{
  "n_layer": 9,
  "n_experts": 8,
  "experts_per_token": 1,
  "activation": "squared_relu",
  "moe_layers": [2, 3, 4, 5, 6, 7, 8],
  "router_score": "sigmoid",
  "balance_loss": 0.00153,
  "lr_router": 0.00296,
  "norm_eps": 1e-05,
  "optimizer": "adamw",
  "beta1": 0.95,
  "beta2": 0.99,
  "batch_tokens": [131072, 262144, 524288, 1048576],
  "seq_len": 512,
  "steps": 5331
}
Below are experts of layer 6 (counted from 0) of a mixture-of-experts language model. Rows are named router (the router's row for the expert), up (a neuron's input weights, with its number) and show model dimensions 0-127. Each number is 200 + 40 x the weight over its row's rms, rounded and kept within 0 to 999.
Before each expert's rows: "comes after" lists some tokens at least twice as common just before its tokens as in all text. This comes from a sample of Wikipedia text that the model never trained on. Tokens count by the router's weight.

# expert 5
comes after: " of", "0", "9", " in", ":", "8"
router,262,187,231,200,224,235,197,217,131,215,186,239,154,197,199,215,248,279,230,226,174,220,215,139,197,147,233,248,216,277,152,241,249,166,251,232,223,233,173,174,162,159,241,175,179,251,149,264,187,211,199,184,190,216,116,225,169,262,180,183,203,268,195,248,203,186,166,196,145,206,128,211,182,164,269,191,191,123,135,225,204,149,226,212,229,132,189,228,181,213,197,140,220,172,224,265,280,210,170,198,257,275,142,285,175,157,203,157,161,162,156,141,204,201,239,226,174,185,150,177,209,182,209,281,298,188,177,217
up60,237,176,191,220,150,209,244,265,177,159,251,186,240,181,116,233,235,224,221,269,187,235,215,96,218,222,206,259,222,182,212,218,221,210,179,250,205,152,207,234,222,193,285,254,223,198,137,190,180,205,243,200,193,219,196,211,167,175,159,170,231,107,212,229,89,238,239,204,223,229,167,219,233,203,168,165,245,263,236,195,225,131,198,224,139,241,181,280,189,160,192,133,257,212,181,205,240,134,227,154,220,163,234,206,138,208,194,181,198,276,256,202,213,171,186,222,148,213,148,231,190,167,283,213,182,245,94,159
up61,254,151,191,207,184,228,143,168,227,217,237,220,253,206,172,207,230,158,224,42,217,222,152,214,200,193,214,171,168,128,210,198,147,185,202,125,145,211,226,246,185,176,227,190,238,248,222,216,195,204,182,217,214,169,233,191,183,119,179,189,210,138,243,207,205,183,182,172,268,165,130,207,149,183,198,181,155,223,215,304,162,168,220,235,254,207,172,252,225,184,201,152,237,256,235,284,175,195,243,165,255,178,191,316,207,247,288,177,220,246,195,242,223,208,170,180,218,242,236,223,196,152,225,269,147,156,200,154
up62,306,202,211,269,145,253,154,244,168,149,185,198,235,202,171,158,150,190,202,239,203,162,112,177,223,220,227,221,143,205,245,166,131,196,216,160,188,199,196,208,177,210,245,198,230,143,254,182,195,138,231,195,151,192,192,217,190,166,267,229,323,195,258,261,162,202,204,240,248,171,164,239,188,176,150,205,226,242,177,205,181,206,154,311,239,207,213,182,186,230,168,157,163,183,169,167,196,252,200,219,211,253,228,128,235,238,156,273,154,177,245,124,227,144,219,186,154,190,219,291,164,138,191,217,238,187,174,183
up63,163,146,164,192,220,265,219,215,159,149,262,232,183,248,218,148,180,197,210,184,256,220,178,156,199,271,267,272,259,189,200,166,174,213,155,123,201,196,241,227,112,212,230,232,217,191,197,224,160,198,240,193,219,166,184,216,258,224,221,233,173,220,169,242,160,250,225,254,154,186,163,161,209,175,172,135,204,178,213,269,205,192,176,260,157,243,236,130,245,152,142,163,179,169,277,225,167,204,240,184,268,127,219,164,219,198,175,243,182,225,260,176,224,234,218,258,211,160,147,171,145,227,290,113,175,247,208,125
up64,172,156,203,227,284,233,143,233,188,238,217,240,208,210,213,171,153,230,204,177,251,221,207,200,206,183,201,170,217,187,189,199,173,221,78,163,295,187,153,207,187,253,190,197,216,216,149,191,187,246,153,199,200,210,155,158,250,258,165,183,250,226,161,206,133,204,264,261,182,148,162,235,211,244,235,175,185,218,178,164,147,291,144,272,202,227,164,208,257,282,223,190,111,162,264,193,159,203,250,200,199,204,197,261,226,210,175,133,201,158,185,226,176,177,141,219,238,149,188,178,283,137,283,170,202,194,260,240
up65,239,208,184,230,194,219,133,241,218,214,234,208,248,220,217,174,166,172,186,173,306,172,215,180,286,197,184,206,255,221,230,171,248,222,172,177,293,278,163,150,236,198,230,262,195,255,184,158,231,236,204,172,143,183,272,176,155,188,121,211,190,220,168,145,248,275,206,195,259,228,147,170,183,193,250,122,132,166,228,238,194,234,235,206,157,231,223,239,215,200,177,177,187,179,155,229,208,256,153,245,212,183,179,197,148,123,258,255,166,241,208,162,163,278,253,166,193,242,143,185,185,126,225,190,180,233,140,237
up66,207,177,188,179,145,210,220,287,190,165,255,255,216,168,224,150,253,220,216,112,212,220,257,143,221,158,199,182,149,225,172,168,217,180,168,113,158,209,211,186,209,287,188,211,209,163,121,220,213,229,242,161,216,212,166,187,235,254,99,306,196,223,146,215,161,187,170,248,202,182,202,107,184,205,193,180,245,216,183,132,152,238,202,236,245,174,279,215,273,216,177,220,215,238,151,165,218,226,210,211,176,226,252,239,151,142,128,204,187,210,231,167,181,211,258,215,222,202,179,161,166,206,236,267,162,208,113,237

# expert 0
comes after: "1", " ", " (", "2", " on", "3"
router,167,132,291,196,218,187,183,156,163,236,237,178,221,183,239,228,179,142,246,100,265,202,176,166,219,267,214,184,150,171,203,190,123,178,136,131,209,225,239,228,246,171,161,201,200,181,225,245,220,254,245,212,154,218,164,177,225,258,163,245,202,200,252,210,192,249,189,220,241,156,144,184,138,159,235,121,218,212,214,98,208,134,151,220,149,225,185,219,270,123,163,195,188,158,218,247,148,226,215,168,241,153,239,238,263,171,255,239,230,206,265,241,223,270,166,220,194,200,223,199,221,196,237,185,233,148,171,172
up60,258,214,247,227,224,204,267,175,145,150,146,155,187,230,194,200,160,148,142,178,183,259,124,175,278,164,232,187,289,247,186,201,179,223,202,134,228,172,190,252,182,225,226,125,206,241,185,161,241,170,220,170,184,193,193,195,269,263,246,229,232,163,168,117,240,246,170,199,172,170,176,225,218,214,164,153,209,208,308,227,158,281,205,281,194,191,205,192,224,203,189,210,189,125,192,172,272,159,225,184,226,212,182,204,241,145,245,191,196,209,252,228,209,189,178,272,131,223,188,179,105,170,171,171,219,194,114,198
up61,265,209,190,198,177,206,246,241,243,226,207,214,155,167,243,166,167,169,196,130,228,225,176,240,268,189,237,164,210,256,270,214,205,118,172,202,197,164,139,217,198,255,251,182,166,174,160,221,236,230,179,86,158,265,246,228,266,210,159,192,213,157,173,200,247,165,181,198,219,288,149,167,175,141,156,235,207,271,201,230,134,234,190,181,204,202,244,207,258,175,253,170,205,223,213,132,197,204,259,151,174,175,240,187,228,122,208,137,144,263,282,170,226,201,218,220,136,170,183,154,231,228,221,239,178,150,264,176
up62,280,207,185,190,214,173,175,172,204,148,240,206,245,193,147,178,130,247,151,180,222,193,221,215,222,117,264,183,239,281,202,187,196,162,214,284,212,232,148,244,208,214,200,269,228,119,184,209,160,297,329,186,168,161,200,193,214,165,220,183,202,167,156,185,129,218,184,238,204,212,186,172,171,283,254,173,133,169,184,268,271,186,219,180,272,239,202,199,213,190,201,140,177,204,218,174,192,176,175,181,215,222,171,190,181,180,149,173,278,172,247,181,119,247,129,214,144,156,210,194,218,198,269,214,225,178,221,174
up63,244,149,209,207,186,237,200,186,202,163,175,155,132,201,256,198,204,243,293,193,171,169,182,151,189,218,227,232,140,237,146,225,236,231,197,220,252,220,197,160,132,160,243,289,271,230,232,129,171,174,186,176,200,172,184,236,138,181,228,164,202,256,218,231,225,186,235,228,115,200,97,151,252,133,215,279,211,178,268,260,208,153,168,249,288,210,197,203,249,142,213,238,237,259,252,216,270,268,279,186,206,174,179,161,247,216,223,189,190,262,183,199,197,189,226,171,199,180,192,163,160,188,202,177,218,182,161,157
up64,182,228,238,241,235,201,225,186,203,237,207,213,206,204,78,157,240,187,190,252,247,207,170,217,235,216,220,124,197,208,210,178,198,215,170,233,251,298,163,128,206,209,170,232,274,255,161,237,184,228,210,194,219,180,218,119,157,238,222,238,169,175,234,228,132,157,199,228,208,162,150,191,203,145,186,127,263,192,194,245,202,191,173,137,146,237,227,111,209,219,224,202,191,248,167,303,250,168,185,227,173,264,158,223,174,185,221,219,273,215,211,213,203,259,165,246,236,141,113,233,204,214,185,307,198,194,171,226
up65,164,185,235,208,172,88,175,146,175,188,223,161,186,182,239,180,230,228,215,189,217,263,215,164,192,207,253,131,216,193,167,218,232,234,185,178,146,183,272,214,207,187,187,182,220,165,138,231,166,191,159,161,253,171,284,196,210,252,176,208,142,270,184,192,204,184,217,198,200,264,168,241,248,271,173,169,175,231,158,163,202,165,289,210,274,178,183,270,224,230,237,182,141,164,156,267,168,207,180,193,239,196,139,219,218,199,143,212,228,182,175,262,273,236,206,257,202,179,59,242,249,205,218,233,190,221,287,222
up66,287,217,216,222,193,288,211,159,225,201,195,228,188,272,154,187,279,199,180,170,179,147,166,217,231,126,201,228,151,162,191,298,186,138,138,241,209,261,160,242,148,154,267,307,134,214,148,208,158,169,219,250,215,231,132,186,154,220,171,243,165,208,189,188,189,143,129,248,203,217,170,172,289,203,240,230,183,193,201,139,176,206,163,251,142,129,231,194,188,205,229,164,160,226,218,186,214,221,196,198,173,177,198,174,163,141,176,157,186,140,219,279,204,243,170,247,262,202,181,199,237,192,211,175,234,214,162,225

# expert 6
comes after: " ", "2", "1", "0", "9", "–"
router,224,218,215,206,222,202,206,161,207,147,201,200,191,92,214,150,200,221,155,199,230,139,217,196,219,219,207,218,238,269,237,241,263,249,173,242,174,206,171,297,170,229,240,157,215,225,206,221,216,182,203,234,150,142,240,263,232,194,164,249,145,166,214,198,204,181,192,176,241,176,142,163,232,166,179,150,119,194,245,213,127,155,183,163,208,256,279,209,221,208,210,201,218,209,165,202,161,255,238,292,129,166,189,202,215,170,166,268,193,190,229,222,192,155,236,180,223,189,117,104,200,106,256,196,108,202,260,239
up86,213,171,123,204,265,167,232,166,179,124,150,291,208,149,208,155,134,219,164,183,177,196,234,225,200,149,278,225,224,227,243,182,191,278,180,152,176,233,199,236,202,169,248,211,230,209,229,188,236,174,237,138,209,167,244,157,217,234,167,191,185,244,196,138,179,189,197,214,177,149,178,134,156,172,180,204,194,189,280,159,163,251,190,171,261,263,211,281,286,144,231,141,203,261,124,188,294,212,190,157,183,215,201,227,229,179,253,185,208,192,266,139,222,217,195,206,136,183,154,232,236,233,274,202,180,137,209,190
up87,274,193,212,211,204,223,140,194,151,196,253,209,273,203,195,212,190,184,199,259,183,274,216,153,197,159,266,183,249,249,156,155,210,196,151,176,114,207,258,242,228,229,277,163,219,155,103,234,163,195,229,168,237,167,225,167,178,227,166,213,169,173,84,161,203,203,218,258,193,241,160,197,247,129,136,196,161,249,242,211,237,158,253,182,144,216,200,264,244,184,135,134,232,247,218,181,208,163,213,233,182,228,239,158,235,187,246,248,134,161,240,150,251,214,217,253,228,175,192,217,164,140,225,178,168,224,165,164
up88,190,196,263,270,176,225,174,235,132,156,243,170,166,122,207,169,206,218,183,206,210,186,182,167,241,213,220,107,186,188,204,199,152,113,301,233,214,299,184,187,167,187,268,188,227,198,165,181,220,206,176,173,224,197,173,151,219,223,200,180,221,96,207,199,191,201,231,171,241,252,173,204,215,252,288,201,230,121,138,273,226,142,212,198,254,219,231,161,233,196,148,231,271,188,258,288,226,111,199,268,178,215,143,154,169,193,197,159,167,194,207,159,196,208,156,246,161,234,231,171,236,188,223,169,202,175,161,192
up89,201,197,169,204,218,213,195,186,215,157,160,223,178,161,178,222,207,170,174,194,151,234,153,176,162,184,265,128,95,183,244,238,228,143,205,185,194,249,209,100,255,158,215,188,193,149,179,147,213,183,209,249,150,216,223,137,175,249,213,241,205,150,166,229,225,270,168,199,269,167,132,241,157,231,190,280,225,242,169,214,220,158,153,174,149,117,235,212,199,139,127,284,193,176,237,215,218,268,238,231,183,202,206,256,180,160,231,196,195,182,234,197,182,255,218,237,264,219,186,199,177,172,124,188,110,199,293,198
up90,249,214,183,267,140,166,142,144,187,177,235,215,175,167,106,229,175,149,265,203,183,209,208,133,203,194,216,170,153,184,225,212,212,247,124,163,159,204,172,235,146,341,302,254,119,224,209,145,216,203,223,193,145,234,175,284,208,154,154,204,223,209,227,186,136,227,183,194,190,158,168,278,253,161,241,229,211,176,279,197,177,213,194,255,194,219,219,151,229,242,167,156,165,202,197,244,161,181,244,223,254,199,226,156,161,146,242,202,169,209,208,233,189,168,223,215,268,134,191,186,220,207,244,196,215,227,192,235
up91,222,216,233,202,191,130,158,162,235,217,162,180,208,215,287,159,161,252,295,200,167,156,227,197,237,277,211,194,168,217,160,201,209,153,153,194,206,198,183,185,264,232,187,243,222,270,153,260,219,262,256,186,220,188,205,291,259,216,242,247,231,151,229,239,156,122,170,186,199,220,152,190,199,160,218,185,125,187,189,243,178,189,259,212,203,274,197,182,212,177,199,241,265,142,181,239,209,214,225,200,245,168,232,222,240,224,250,200,240,180,161,183,151,209,163,187,166,153,110,145,111,108,174,143,142,173,208,212
up92,261,175,136,169,212,184,154,203,246,228,174,212,271,194,238,205,201,179,253,245,184,193,241,203,154,242,227,254,220,210,223,160,177,68,232,144,237,178,211,149,191,264,186,226,183,189,230,169,138,274,198,151,213,240,216,252,187,237,165,220,217,176,197,240,198,190,247,177,126,181,179,207,217,151,198,216,148,217,224,188,237,183,341,173,154,132,215,229,199,231,189,199,150,193,176,176,178,193,173,249,237,186,243,218,193,304,160,209,189,226,185,219,218,184,130,262,209,142,198,266,219,238,218,196,256,155,167,94